From a checkpoint of a small mixture-of-experts model trained on Wikipedia.
Size: width 384, vocabulary 28542, 83.4M parameters.
Experts: 4 picks a token, a softmax router, 32 empty slots to pick.
Below are experts of layer 6 (counted from 0) of a mixture-of-experts language model. Rows are named router (the router's row for the expert), down (a neuron's output weights, with its number) and show model dimensions 0-127. Each number is 128 + 32 x the weight over its row's rms, rounded and kept within 0 to 255.
After each expert's rows: a language model's description of what the expert responds to. This comes from a sample of Wikipedia text that the model never trained on.

# expert 63
router [170 106 112 159 114 100 132 152 127 153  45 154 155  79 130 112 106 112 167 138 128 169  90 100  72 127 103 168 156  79  79 107 125 148 161 115 126 113  80 145 101 108 121 113 110  80 106 102 143  84 163 171 137 115 134 140  99  82  51  98 114 127 135 155  93 125 158 135 133 147 168  89 201  87 125 147  80  57 145 158 174 158 150 170 142 156  77  93 153 166  92 114 162  87  71 101 189 193 136 154 144 143 148 136 162 128  50  94 116 113  47 122 125 157 100 170 158 155 108 187 100 107 123 182 126 125 186 139]
down0 [ 83 109 139 175 119 117 143 189  99  96  95 174 132 153 148 120 135 100 136 149 133 197 172 104 162 211 168 119  99  86  95 111 128  70 118 168 112  94 171 105 170 108 102 115  84  57 168 115 121 103 141 123  84 145  69 126  89 117 135 118 146 153 144 124 149 125 121 138 118 165 167 131  92  97 114 149 156 139  71 123 119 121 117  65 128 106 113 112 200 121  60 132 118 117  92 111 125 110 172  86 155 106 138  77 138 149 114  70 177  80 147 159  92 156 148 138 134 182  46 108  70 145 151 203 121 100  92 132]
down1 [146 156 114 154  72 134 161 181  86 200 144 135  99 147 127 162 149 105 148 170 117 150 158 103 163 127  58  71  95  46  78  97 147  91 123 153  94 123 136 156 127  81 100 117 144  70 160 159 109  84 166  72  84 133 124  75  81 151 105 132 110  45 177 156 141 113 143 158 133 134 137 128 119 129 156 133 135 131 124 122 104 152 152  91  73 170  92 140 155  64 179 142 194 136 136 141 156 110 119 134 155  92 118 124  97 139 141 152 151  96 204  75 149 163 138 112 149  89 120 129 106  98 135 171 146  78  73  43]
down2 [182 134 102 164 108  60  56 121 108 102  92 151  57 160 160 125 123 154 128 169 129 121 185 118 115 130  85 106 127 104 106  68 123 140 134 136  96 124 156 129 142 132  77 140  83 150 105 123 136 184 133 152 158 121 124 164 126 139 161  98 133 186 137  65 179 122 121 108 102 153 115  82  85 167 178 175 148 105 108  94 143 131 113 177  87 104  55 165 128 113 128 111  93 141 105 167 132  63 173 116  77 130  66 172 129 139 115 161 105 106 110 136 158  62 104  94  89 140 156 112  72 137  98 185 130 129 127 132]
What it handles: Narrative of ships, navies and aircraft: shipwrecks, crews, losses, such as with the loss, rescued, engaged, vessel.

# expert 56
router [163 127  84 172 109 100 123 166 102 117  61 138 126  84 172 107 109  88 172 136 156 158 109 114  94 121 123 134 204 106 108 127  92 136  98 114 132 131  89 115 117 117  62 103 120  85 138 131 141  64 181 150  97  91 178 162 138  86  63 131 121 123 143 150 126 104 139 119 172 130 156 153 210 133  65 152 106  67 139 155 127 111 157 169 118 151 118 146 184 177  92 103 165  88 132 117 161 162 160 175 110 126 131 112 164 115  96 123 140  96  83 147 146 201 100 152 144 139 124 190  84 123  67 131 137 130 154 112]
down0 [161  76 151 167 104 124 152 134  78  78 142 128  90 141 166 180 141 138 118 110 147 157 186 124 125 104 104 139  72 191 160 121 150 128 178  66 118 129  99 119  96 145 142 148 137 128 167 173 121 135  53  90  78 122  73  56 134 167 132 145 149 102 147 132 137 122 117 176 125 133 124  53 120 111 166 145 107 181  93 118  89 104 122  93  97 106 133 118 144 124 145  95  70 142 151  89 105  98 118 165  86 107 161 126 147 120 169 121 117 148 165 130 144  92 138 113 141 147  62 131  70 163  98 127 106 100  86 154]
down1 [ 97 119  97 111 124 161 147 140 167 122 167 150 138 102 141 178 119  76  79 133 134 112 108  88 118 160 127 123  76 119 140 158 144 126 131 155 132 164 155 156 161 184 112  85  86  82 174 162 114  91  95  89 119  96 125 144 196 116  81  68 103 102 103 122 191  81 152  87 116 119  98 154 183 108 159 184  93 107 139 101 162 195  99 196 107  97 159 125  94 110 145 143 132 113 117 145 129  84 172 174 185 149 125 141 100 117 132 106 170 154 111 113  73 119 174 152 155 158  73 175 128 131 106 100  71 150 168 179]
down2 [155 155 122 167 156 105 171 106  45 115  93 108 135  86  96 108 138 155  87 102  90 159  89 134 150 106 137 112 192 149 164 132  90 150 102  70 124 129 122 121 198 131 192 154 145 131  85 114 150 153 107 189 207  97 137 111 119 116 125 126 108 116  96  80 106 112 154 105  73  67 129 141 138 127 176 137 140  99 144 116 142  72 127 112  85  50 124 153 141 153 101  75 149 106 112 146 115 166  77 111 110  77 118  92 125 126  96 123 172 171 158 129  80  98 152 125 141 170  73 148 152 151 173 155 140 118 155 132]
What it handles: Verbs, prepositions and measurement words in species, geography and physical descriptions, such as measure, attain, below, situated, approximately.

# expert 26
router [168 131  98 172 104 107 137 141 105  85  73 154 155  68 114 116 103  96 182 107 174 169 112 108 111  97 129 149 158  93 104 101 105 190  84 160 174 107  91 139  97 117  93 123 141 124 117 186 130  88 160 159 100 105 170 179 126  80  71  87  80 154 126 152 106  98 200 145 135 126 181 105 167 108 119 163  91  74 138 152 174 157 108 111 102 180 109 109 116 172  95 111 168  79 120 115 162 146 126 113  99 181  99 147 198 138 106 118 141  99 120  92 160 136  99 143 169 170  89 160 108 107 122 148 127 112 132 143]
down4 [ 85  79  79 103 151 105  97 110 202  90 132  84 172 146 105 126 121  90 207 147 104 104 135 112 130 145 139 119 113 140 181 118 144 143 107 109 138 151 145 156 107  85 130 127 188 120 165 149 166 130 184 105 128 103 110 142 136 122 104 187 104 135 146 185  98 148  82 133 124  86 178  92  87 102 151  39 167 184  77 140 130 126  80  88 158 169 114  95 174 178 101 131 101 132 175 173 128 143 111  98 143 127 151 153 109 132 161 153  86  95  95 106 139  82 131 161  76 109 215 169  51 108 157 107 157 123 156 117]
down5 [163 124 132 144 172  95  39 128  96 156 119 103 148 143 208 138 125 146  91 144 140  68 103 158 176 140 144  55  71 132 111 143 189 115 134 122 138 192 139 120 120 127 107 129 141 112 124 121 139 105 103  78 141 161 129 134 116  71 134  51 126 120 150 137 158  82  97 116 115 129  78 128 121 119  65 146 145 172 126 144  90 186 134 178  94 167 234 113  42 140 174 137 149 152 170 169 156 100  98 108 141 171 112 112  97 115 145  91 114 140 133 134 131  97 172 148 100 136  77 138 111 130 163 117 114 185 146 139]
down6 [ 77 163 132 147 107 143  70 113  75 171  90  47  91 182  76 158 158  84 132 150  94 152 110  96 156 130 121 133 127 127 113 125 181  97 137  95 139 109 154 112 156 165 134 144 108  96  52 123 128 103 110 159 142  76  53  81 156 120 110 155 123 117 130  96  54 151 165  88  92 131 135 202 113 130 163 162 148 108 120 163  75 123 157 140 124 103 209 184 126  59 114  94  89 138 154 156 185 113 138 176 114  91  65 126 150 163 171 136 155  73 160 134 129 143 104 189 106 148 150 115 109 154 142 111  69 121 151 130]
What it handles: Word pieces inside foreign proper names of people and places, such as Aguil(era), Nad(al), (Seine-et-)Mar(ne), Julius.

# expert 41
router [154 156  84 171 126  98 142 161 108 103  62 153 173  68 102 127 105  76 177  98 169 179 133 123 114 128 143 172 183 116 120 113  84 141 114 169 133 156  91 129 124 118  94  88 123 110  89 140 147 124 190 119 104 104 165 162 135  82  75 121  87 150 159 185  97  98 164 136 139 104 181 118 161 143  57 164  62  82 143 163 171 114 148 114 142 160 117  94 142 136 117 141 180  78 129 139 164 150 109 126  63 107 115 116 168 138 144  99 129  81 113 104 155 166 127 137 185 171  75 210  60 117 106 158 118 147 151 113]
down4 [104 128 197 132 146 122 146 127  72  71  99 125  93  58 111 123 140 132 121 121 169  76 163 134  80 141  83 113 138 113 102 141 116 160 101 159 117 109 118  93 138 187 116 116 152 151 112  61  98 147 125 156 105 168  90 136  62 121 114 129 152 169 118 130 156 142 133 146 126 142 176  92  91 126 193 110 116 152 122 143 132 168 175  81 134  92 130 140 161 126 147 108 150 176 156 182 115 160 178 136  94  58 108 144  85 148 168 110  94 114  92 117 189 101  96 108 123 141 219  99 168 177 141 112  61  92 156 134]
down5 [189 152 111 142 101 156 148  69 113 141  94 123 113 100 145 100 124 125 145 147 137 209 133 127 186 126 173 134  90 176 117 127 141 120 140  86 113 187  93 172  98 149 112  98 106 143 135 114 122 129 143 146 107 141 135 117 113 134 171 129 165 114 152 101  89 124 146 130  90 139 170 137 110 154 117 166 154 147 108 139  94 131 128 151 134 155 133  62  86 112  89 114  87 139 177  71 114  58 132  96 135 111  81  70 125  73  89 105 108 110 115 153 137 161 138 100 164  91 103  80 125 108 120 110 103 152 112 174]
down6 [150 148 104 172  80  41 122 120 210 111 106 179 163 146 118  52 134 172 148 164 102 128 177  98  93 159 174 146 122 166 123 132 145 121 115 134 189  80 139 166  83 164  98  81 172 124  81 163 103 151 126 144 171  83 190 188  92 155 149 127 101 123 124 171 165 114 145 111 175 135 157 165 120  79 146  81 194  54 135 189 129 148 130 144 157 127 134 123 138 148 158 107 151  99 163  72 146 122 141 102 113 150 110  60 117 145 148 120  89 185  73 127 147 115 101 108  70  80 178  83 138 153  95  86 102 134  90 122]
What it handles: First three digits of four-digit years, such as 198 in 1989 or 201 in 2017, in charts, dates and lists.

# expert 40
router [145 122  87 171 121  86 127 210  77 117  54 174 144  75 129 139  96  85 175 123 142 197 116  84 114 185  95 147 183 150  83 103  99 126 121 144 127 129 105 112 113 119 132 108 125  92 137 169 110 114 139 139 134 114 152 153 124 107 116 125  80 148 127 150 129  72  97 104 153  85 162 129 198 163  79 125 116 102 144 131 110 128 115 161 120 187 150 131 137 171 151 150 169  57 129 101 149 137 168 101  92  98 107 123 203 203 102  89  97 121 116 113 226 145 113 114 135 140  86 153  81 134  83 189  77 112 124 104]
down0 [151 113 145  92 131 103 163 126 129  67  87  85 123  78 125 146 149 108 187 177 143 108 108 143 117 130 163 133 100  81  98 134 144  92  79 172 110 115  94 178 111 135 151 140 174  88 111 116 163  77 145 113 112 134 126 157 102  56  89 180 175 130  91 136 189 100 135 111 107  62 141 117 142 167  97 158 153  99 109 113  62 158 109 158 102 132 121  58 165 195 149 117 103 120 112 108 121 163 119 148 160 192 128 126 101 115 123 158 171 147 102  69  76  88 143 130 123 159 123 110 126 163  82 166  91 115 134 131]
down1 [122 167 182 125 140 148 183  55 154 174 149  90 112 159 120  96 118 142  78 128 143 125 100 148 130 132 165 126 153  93 122 124  82 101 209 155 139 164 119 147 130 152  41 151 142  87  97 136 110  81 132 150 128 136  79 125  94  87  87  73  97 121  84 143  95 110  83  97 107  81  85 172 136 120 125 137 171 125 132 193 148 148 155 153 129  91  93 115 166 131 122 102 105 119 138 135 166 121 128 162 144 146 167 103  96  35 124 142 124 137 130 137 105 173 124  44 116 165 148 183 154 179 114 125  26 164  21 104]
down2 [142  82 105 147  86 105  78 123 131 138  98 173 186  90  40 152  93 135 125 182 128 136  91  78 189 134 188 161 119 175 155 149 138 115 148 120 137  97 106 157 109 126 126 113 112 122 142  63 158 126 120 191  83 118 135 190 122 147 145 143  81 150  67  82  89 124 164 129 111 174 123 108 132 120 107 105 137 106 112 123 126 153  88 124 160 161 196 182 130 159 113 121 121 108 134 142  87 136 118 114 210 159 128 140  93 105 141  82 150 193 139  94 104 100 176 154  97 132 116  89 138 113 121 176 157  89  91 124]
What it handles: Numerals and number words counting things, like years ago, seats, titles and dates in infoboxes, such as three, 33, million, months.

# expert 60
router [150 124  57 178 124 122 135 130 104 106 105 158 130  53 112 114  61 120 146 101 159 156 129 103 123 139 105 172 157 138  81 126 100 114 103 116 122 134  95 136  83 100  92 108 131  77 118 156 141 101 156 148 137  81 159 172 141 115  37 157 100 135 116 179  84 137 184 116  94 146 178 125 133  98  61 128  92  58 163 148 130  92  88 161 112 138 147 139 163 163  93 128 127  76 134 132 147 170 137 117  96 146  96 135 191 140 126  91 110  93  91  82 177 159 133 175 160 160 124 172 118 131 109 166  83  97 123 127]
down0 [166 205 111 137 140  91 172  89  73 113 125 157 143 196 179 132 122  81 154 145 146 123 122 178  56 132 143  97 100  82 157 154 190  87 176 130 143 109 102  81 158  79 169 137 138 130 127 165 166 121 144  78 109 151 119 104  72 100 159  94 171 134  57 172 133 140 110 146 111 136 151 162  75 166 150 141 146 103 137  50 142 152  70 149 104 144  54 122 161 141 126 149 151 106 133 126 124 143 127 111 135 192 117 100 195 167  51 123  69 152 130 168 137 122 114  65 122 148 190 140 164 133 181 116 188 155 142 134]
down1 [157 115 136 118  96 108 191 134 149 153 124  49 125 203 218 143 134 173 129 132 128 131 119 131 145 165  96 101 121  63 172 110 115 135 135 121 140  97 123  94 166 190 111 133 173 118 148 140 138 115 118 106 135 168  38 117 149  79 161 190 103 159 115  90 105 115 129 124  97 129  98 120 136 156 120 108 123 148 129 116 121 133  76 174  98 134  99 149 174 133 166 203 147  96 160 119 121 114 137 136 159 138  87 175 118 164  89 125 170 167 151  87 102  85 147 179  90 164 129  82 130 125 143 161 168 143  81 161]
down2 [146 132 137 165 121 134 177 178 133 119 189 112 101 139 138  44  95  90 158 174 137 163 124 119 176 128 129  77  88 118 115 117  72  86 152  92 113 115 104 111 102 117 111  94 107 123 134  92 122 207  81  89 138 109 163 146 180 160 143 111 189 154 127  88 135 171 133  97 138 154 115 163 123 151  62 162  90 173 115  85 155 106 119 129 140 172 141 117 147 160 102 174  97 171 125  67 122 136 128 128 155  92 105  94 160 133 157 146  50 140  57 175  97 155 193 155 155 144 124  95  87  99 168 135 106 112 138 124]
What it handles: Pipe separators and numbers in sports result and statistics tables, such as | between scores, plus occasional was and is in prose.

# expert 8
router [130 123  97 182 117 105 133 142 108 152  78 163 155 102 112  99  88 101 148 110 143 168  93  87 115 126 153 157 167 105 104 103  87 132 115 139 131 114 114 111  97 118 136 103 137  82  90 156 121 107 152 138 140 102 159 164 126 102 115  90  81 125 120 154  68 127 177 138 110 129 172 101 174  95  71 154  87  85 137 163 146  78 148 174 112 142 137 134 160 184  91 105 137  78 102 153 166 180  95 121  99 156  91 135 196 120  64 111 149 100 105 110 165 180 124 135 186 148  56 162 110 163  98 181  97 132 190 149]
down0 [ 98 194 181  87 101  98 108  99 116 154  94 130  94 151  97 146  94  72 100 156 136 101 134 149 143 159 181 149 131 122 121 166 108  98 129  68 145 149 157 166  58 116  82 136 131 156 129 147 117 153 149 111 190 167 150  81 117 140 107 121 135  99  82 131 141 132 147 165 105 170  98 103 132 145 168 121 169 142 141  95 113 126 193 128 160  85 113 132 110 133 118 118 107  70  74 176 150 136 168 102 136 141 120 112  61 168 129 109  74 138 136  95 136 108 133 109 167 121 140 154 105 194 156 145 140 112  87 121]
down1 [110 111 149 109 103 153 140  62  92 135 117 122 156 158 127 101  93  97 116 184  95 116 107 176  95 115  91 124 108 123 187 134 119 155  56 134 157 147 128 105 120 176 152 144 158  98 152  92  97 121  77 154 185 147 165 124 162  66 125 106 216 133 156 137 158 117 174 152 138  53  71 110  98  83 110 118  94  87 198 126 107 176 117  95 108  73 156  86 113 167 136 129  80 149 119 109 115 123 154 118 131 111 126 156 127 164  96 144  73 151 143  85 123 125 163 162 147 119 103  99  74 171 150 112  99 106 150  67]
down2 [118 157 122 109 130 128 150 121 115  95 100 146 132  96  64 131  93 113 131 100 202 127 157 187 145 164 114 212 149 138 104 146 127  72 122 129 135 186 171 152 139 136  94  97 135 170 128 126 172 108 120 104 121 174 151 150 127 149 121 109  87 121  93 112 108 123 150 145 122 136 116 132  74  73 130  99 149 114 115 110 119 115  93 150 130 125 135 147 124 104 112 129 132 158  81 113 175 145 113  82 165 133  49 201 161 154  97 141 219  95 212 103 129 133 107  90  81 138 157  77  78 119 123 126 138 135 121  93]
What it handles: Pipe separators between table cells, mainly before numbers in election results and sports scores, such as Labor | name | 17,248.

# expert 47
router [165 147 106 135 128 114 121 132 118 121  75 159 160   0 127  95 117  95 173 114 187 145 123 101 110 115 152 159 126  91  84  67 110 132 117 141 158 124  71 121  94 133  66 108 113 118 110 134 105 104 123 117 136 109 160 152 121  99 104 115  69 148 113 144 122  99 194 148 136 143 163  90 160 137  98 171  70  69 150 129 203 136 121 129 126 174 116 130 123 156 109 136 174  75 132 117 171 158 148  85 124 134 120 148 159 146 121 113 127 115  73  86 159 159 134 143 212 176  95 176  97 114 130 198 118 114 159 159]
down4 [130 170 178 160 218 153 144 115  90  93 127 165  78 202  87 117 160 153 120  90  91  73 102 184 166 109 182 142  99 137 153 151 133 132 131  97  80 174 173 118 107 122  43  67  92 134 183 102  88 133  98 162 146 136 143 126  76 132 133 154 128 120 149 160 126  93  69 157 173 190 134  59 188 172 187 124  84 107 107  72 101 118 116 168 113 133 185 162 152  70 110 113  94  62 157 115 132 111 113 162 124 129 151 116  99 144 125 163 109 111 152 186 142 154  79 119 117 102 138 150 156  92 132 117 140  96 123 100]
down5 [110 119 137  73 125 146  68 165 123  92 107 172 112  96 152 150 138 126 211 173 135 135 163 165 113 144 179  94 157 152 118 128 127 114  81 217 119  75 110 160 114 106 160 122  83 187 131 139  90 116  96 141 154  82  97 161  75  58 125 101 198 143 157  98 127  89 119 154  85 143 102 108 159 106 175 144  83  89  69 114 107 187 126 142 101 158 135 179 131 104 144 116 122  96 122 180 182  56 179  91 106 159 102  93 164 154 146 115 116 143 100 128  93 125 110  89 131 143 160 132 134 144  88 138 132 121 118 196]
down6 [133 134  85 133 149  93 121 145 152 115 137 117 146 243 137  91 104 138 125 112 109 138 164 149 118 160  81 115 146 125 116 136 111 129 124 122 141  72 165 169 135 125 124 127 124 142 121 137 119  95 168 101 150 137  99 124 147  68 127 138  90  85 140 131  77 147  88  94 118 145 126 177 106 193 176 120 122  93 162 130 164 112 102 125 111 119  95 109 122 138 169 141 124 158 120 149 132  83 119 138 116 143 130 147 138  81 157  89 129 146 103 150  99  95 101 121 114 144 113 115 150  82 113 161 100 123  69  96]
What it handles: Opening capitalized pieces of surnames after a first name in cast, sports and award lists, e.g. Jol in Jolie, Chap in Chapman, Sch, Mc.

# expert 55
router [175 117  88 166 125 101 130 154 107 109  75 145 154  72 131 136  99  77 181 107 160 164 108  84 105 133 108 160 158 114 114 110  93 189 115 166 177 120  99 161 113  94  84 105 158 114  97 166 138 109 169 129 157  90 167 173 111 107  75 144  84 135 147 146 112 121 173 127 154 121 193  92 170 121 101 127  85  79 155 146 161 128 121 103 106 173  95 109 128 151 120 138 170  95 107 110 158 162 130 121  97 136  68 176 167 151 100 120 135  84 103  90 165 145  94 154 160 170  91 177  98 105 110 143 123  94 151 138]
down0 [166  63 141 155 103  90 119 127  99 127 148 124 148 148 143 157  83 116 227 148 146 109  84  86 124 127 127 129 134 111 129 109 127 106 160  68 117 170 160 128 127 142  81 102 140 104 128 114 115 164  59 186  73  84  94 121 131 152 123 113 117  74 116  83  83 132  91 127  96 160 170 142 152 125 163 138 124 122 179 145 136 113 163 173  66 125 154 132 146 138 175 116 166 153 113 118 191 144 110 252 122 138 130 198 119 145  94 122 123 113 133  94 112 123 141 196 141  99 137 115 116 127  73 113 164 141 110 154]
down1 [176  79 149 131 184 165  88  64 163 158  94 118 142 108 155 149 171 118 120  26 160 125  68 139 136  90 103 151 129 168  87 125 159  60 171  61 121 127  60 163  75  89 134 142 114 167 117 145  80 103 134 103 118 108  68 131 138 142 156 118 143 109 152 145  93 151 122  80 138 125 135  95 158  85 191 170 111 176  86 150 130 121 159 165 137 156 124 119 151 143  67 148 160  90 185 137 108  63 161 166  93 127  68 169 109 157 169 157 107 158 107 169 110  83 136 162  50  93 145 103  80 117 150 152 111  89 104 120]
down2 [ 89 133  72 142 114  89 187 150  95 182 141 109 179 154 129  91  98 176  57  69 117 120 157 169 128 149 136 108 105 121 138 114 117 107 140 145 152 166 131 106 147 145 123 129  83 153 107 144 159 103 156 104 111 119 125 144 109 181 128 114  97  95 162 139 161 130 107 150 149 126 141 129 129 176  86 121 135 173 238 163 155 154 135 132 115 125 110 136 121 178 104  60 105 140 131 144 123 137 108 133 159 189 146 130 124 154 122 142 108 121 153 116  91 150  59  90 138  40 135 175 120  72 124 170 100 152 131  64]
What it handles: Tokens inside wiki table rows and lists, usually right after a pipe or line break, such as Department, Police, District Judge.

# expert 58
router [139 131  60 166 100 109 126 174 126 148  98 135 198  62 144  85 120 147 175  90 133 133 120  75 131 106 176 169 136  74  65 127  71 118 105 128 130 133 129 132  90 157  78 143 170 111 136 172 132  87 155 165 167  85 176 188 109 128 124 105 103 115 131 160 116  73 165 137 152 149 158 121 190 162  65 151  75 105 102 155 128 136 139 168 106 155 114 104 134 148 108 163 210  72 155 175 165 159 150 117  86 126 126 131 180 112 116 123  72 111 138 136 177 177  68 156 157 202 115 154  81  86 108 181 135  75 146 113]
down0 [133 137 113 122 150 137 175  52 127 137 133  90 215 116  90 176 127 160  78 129 121  98  82 130  81 111 139 112 120 128 119 155 147 114 131  79 127 164 124 175 132 122 130 120  77 109 124  76 123 138 187  85  70 135 161 129 100 212 150 108  90  67 166 107 102 141 138 147 110 139 154 159 101 185 148 144 159 128 191 147 115 153 184 121 138 131 163 128  28 134 108 181 128 134  67  77 158 141 135 130 106 137 138 151 155 161  96 138 173 118 136  94 121 151 100 132  90 158 166  84 151 149 163 125 131 108 145 136]
down1 [101  99 112 129 173  87  89 113 138 115 124 171 115 116 131 177 114 135 110 151 189  83 167 136 147 131 177 124  96 112 162 176 144 131 151  90  82 163 128  88 164 162  71 148  77 141 124 140 143 157 170 153  67 193 181 162 126 127 148 145 113 190 116 122 140 146 152  77 119 144  64 140  58  99 153 196 138 185  51 116  94 136 131 114 190 148 125 120 123 139 120 121 146 190  99 124  94 172  65 106 102 102  27 136 114  73 180 151 103 117  99  99 107  93  98  66  95 109 144 149 112 140 148 134 143 167 120 137]
down2 [139 123 187  97 137 112 140 151 118 105  74 112 122  92 208 106 109 144 106  94 125 134  94 135 115 127  89 140 139 109 111  82 107 130 114 132  61 131 150 144  93 111 117 114 144 137 111 160 140 115 136 192 140 157 156 127 179 145  99 137 122 104 222 157 147  99 144 131 124 106 111 106 216 115  82 100 128 131 172 156 180  96 152  95  84 110 114 118 107 146 131 148 154 125 159 132  99 118 159 165  76  97 110 160 114 150 155 123 144 101 115 157  96 140  93 115 122 192 167 170 138 188 115  92 105 104  96 167]
What it handles: Street addresses, route names and compass directions in road and location descriptions, such as Route, Avenue, north, located, the S. in S. Main St.

# expert 46
router [148 133  52 192 126  97 134 136 115 120 103 116 133  79 147 157  78  72 148 110 143 171 139  64  82 122 135 147 163 131 145  94  83 123 135 143 139 132 124 125  68 119 107 104 137  90 152 198 139 142 149 141 106  85 206 165 111 123  74 138 120 127 106 126  96 103 194 169 134 123 156 105 169 117 100 179  85 101 158 115 137  93 119 132 116 146 155 136 154 151 107 133 121  81 150  99 119 191 127 103  96 134  95  94 177 132 122 110 102 120  85  88 171 148 100 138 145 148  81 190 115 130  92 172  98  77 151 106]
down0 [125 154  82  91 151 193 183 115 119 170 124 133 110 192  74 139 130 167 144 150 113  73  87 127 108 173 132 147 151  93  97 134 107 102 176 164 131  98 164 133  94 126 126 129 156 142 139  93  92 194 112 102 180 105 127 120 118 141 131  24 163 114 177 120 130 141  97 154 114  77 168 148 107 163 132 100 101 125  93 141 100 165 129 147  79 155  55 114 129 135 150 159 164 163 105 109 169 180 154 123  75 123 162 131 142 141 101 123 160 163 146 131 126 143  97  80 135  72 197 169 109 149 136 124  80 129 120  72]
down1 [114 132 124 132 152 160 133  62  64 142 179 137 143  82   7 120 168 165 113 160 141  97 102  81 100 171  84 113 166 103 133  86 139  97  96 138 133  58 168 151 148 132 106 139 108 168 126  99 122  85 137  81 141 136 138 107 133 146  58 147 167 118  90 101  73 136  77 174 104 103  83 107 119 116 133 138 120 131  80 139 147 112 105  97 117 134 131 152 120 152  93 128 152 179 138 168 116  63 133 152  84 127 124 126 149 116  89 131 146 162 155  95 126  94 137  63 117  80 100 134 162 130 177 107 132  79 112 139]
down2 [117 112 124 152 148 147 150 192  90 160 171 142 111 105  82 130 109  82 145 171 146 165 129 132 105 120 126 115 157  79  94  85 149  52 146 174 131 169 137 116  85 171 104 125 188 151 110 128 115 108  69 112 136 143 171  86  89 166 154 131  83  89  81 105 155 168  92 145 170 158 120 136 165  63 102 139 133 154 132 122  95 147 224  72  70 146 116 117 129 125 156 133  99  57  97 169 134 143 105 154 141 123 141 110 176 115 145  73 109 153  84  92  96 118 174 151 111 142 164  91 135  59  95 124  72 166 163 143]
What it handles: Pipe separators, dashes and digits inside score and results tables for tennis, football league tables and fights, such as 6–3, TKO, Won.

# expert 35
router [165  97 109 127 147  76 144 160  71 100  86 146 152 123  97  98 101 109 165 102 150 180 120 113 114 130  98 173 164 163 102 127  95 132  93 150 151 126  32  86 118 121 116 164 144  58 127 154 118 112 135 176 150 108 171 151 158 154 104 102  85 153 129 140 101  90 145 159 136  89 137 135 164 148 107 148  76  78 150 131 138 121 165 125 113 176 121 154 127 152 109 144 115  98 139 121 174 182 157  92  62 151 130 172 183 140 100  75 148 121  92 154 184 150 106 133 165 136  49 187  83  95  97 184  91 102 175 130]
down0 [132 128 143 147 109 145 148 111 111  90 149  89 138 168  85 134  81  80 117 149 146 143  97 113 120 100 111  86 148 104 100  92 114 107 138 105 126 112 100 128 149 120 143  67  79 135 184 156  95 147 164 100 147 118 175 123 143 119  62 112  99 135 114 134 136 102 102 119 157  70 219 105 125 128 133 148  99 147  98 136 143  89 167 152 136 148 106 111 170  66  99 149 140 108 107 185 112 172  88 125 129 129 136 124 115 172 159 131 110 104 201  99 178 103  85 172 109 199 118 137 157 137 135   0 140 129 117 188]
down1 [153 135 128 152 180 143 145 128 160  70 103 124 159 141 160 130 123  78 123 129 212  82 179 186 115   0 120 118 186 133 122 145 166 118  91 139 125  89 123  92 132 151 116  54 111 153 131 120 180 132 208 125  79 152 139 182 153  78 137  95 149 130 155 128 118 122 126 146 156 109 175 141  85 150 138 149 140 187 149  70 172  93  95  87 125 153 150 132 122 125  55 165 117 127 109 135  99 170 133 113  93  73 142  72 129 142 124 114 122  96 124 156  62 129 164 127 125 143 123 178  77 134 131 143 116  98 132  96]
down2 [110 153 107  78 132  98 105 119 121  90 124  73 136 145 113  72 118 141 147  99 144  62 106 123  90 212 131 225 123  87 124 151 177 167 142 113 129 177 124 108 114 154 144 139 121 135  99 144 151 117 134 123 152 131  87  95 158 178 186 160 178 105  81 126 128  82 187 130  89  92 112 117  96 107 194 107  78  93 121 159 102 101 132 110  51 152 133 103 116  97  83 148 105 118  76  65 156  93  84 129 115 125 146  98 159 121  99  61 121 147 110 156  95 102  91 142 111  96 167  66 113  85 153 112  45 113  98 106]
What it handles: Kinship words and links in biographies and casts, such as brother, married, daughter, starred, and the "and" or "-" joining parents' or cast names.

# expert 44
router [172 114 109 172 123 103 143 184 117 145  94 137 150  90  91 124 105 123 134 133 176 154 126  56 124 173 114 142 151 160  81 118  82 115 118 177 133 131 113 132 123 130 116 143 142  79  98 187 148 104 141 130 129 118 119 175 107 101 112 101  73 143 134 167 100 118 112 134 159  75 156 127 156 143 117 158 110  88 127 120 128 139 154 124 115 170 117  96 161 139 114 117 142  66 126 140 174 127 129  86 123 114  72  98 174 169  51 149  77 104 122 124 181 156 100 100 134 177  89 160 124 130 103 190  78 131 118 129]
down0 [146 131 171 116 156 143 151 144 159 149 105 173 104  42 135 149 141 173 132 150 112 183 117 127 106 157 161 114  92  59  70 146 129  83 143 150  93  70  47 149 107 162 191 165 168 133 105  89 119 119 128 150 114 149  41  83 139 113 121  89 144 108 137 195  68 155 100 139  98 108 172 145  81  97 158 158 128  80 182 143 171 148 127  35 169  92 184 154  69 138 120  92 165 136 149 204 133 129 148 107  86 142  85 128 144 140 167 120 157 189 112 200 123 159  68 209 131  76  80  97 157 157 111  75 134 125 128 103]
down1 [166 166 168 116 112 113 166 149 199 143 107 170 130 118 107 157 143  94 128 114 170 213 160 185 150 158  93 110 146  92 147 159 104  80 176 107  95 151 157  84 169 110 141 175 137 127 136 200  97  89 147  88 142 109 149 128 115  69  60 107 124 117 115 154  91 144 116 153  91 115  82 108  63 122 112 154 122 128 134 141 139 135  11 154 145  93 107  95 136 163  82 150 146  55 131  65 116  97 103 171 135  85 165 128 123 163 146 141 145 163 115 126 104 165  86 130 150 173 146 121 113 198 177 161  87  85 120  44]
down2 [160 101 171 106 101 145 163 143 150 156 107 137 154  57 120  62  88 136 138 125 171 128 123 189 124 113  95 151 153 142  88 167 101 170 143 148 148 129 220 139 153 125 106  62 129 168 148 132 160 169 109 128 157 129  64 108 144  95  75 108 141 184 118 147 129  97 131 180  96 138 143 116 145 103 106 122 152 107 147 130 148 121  87 115 127 146 160 109 146 145 131 188 188 201 144  76 136 163 101 113 132 151  80 128 140 122 158 154 123 116 137 142 173 113 144  68 155  76 136  91 100 140 129 131 111 174 123 104]
What it handles: Numbers, years and parenthesis tokens in infoboxes and disambiguation lists, such as season ranges 2003–04, elevations, and sq units.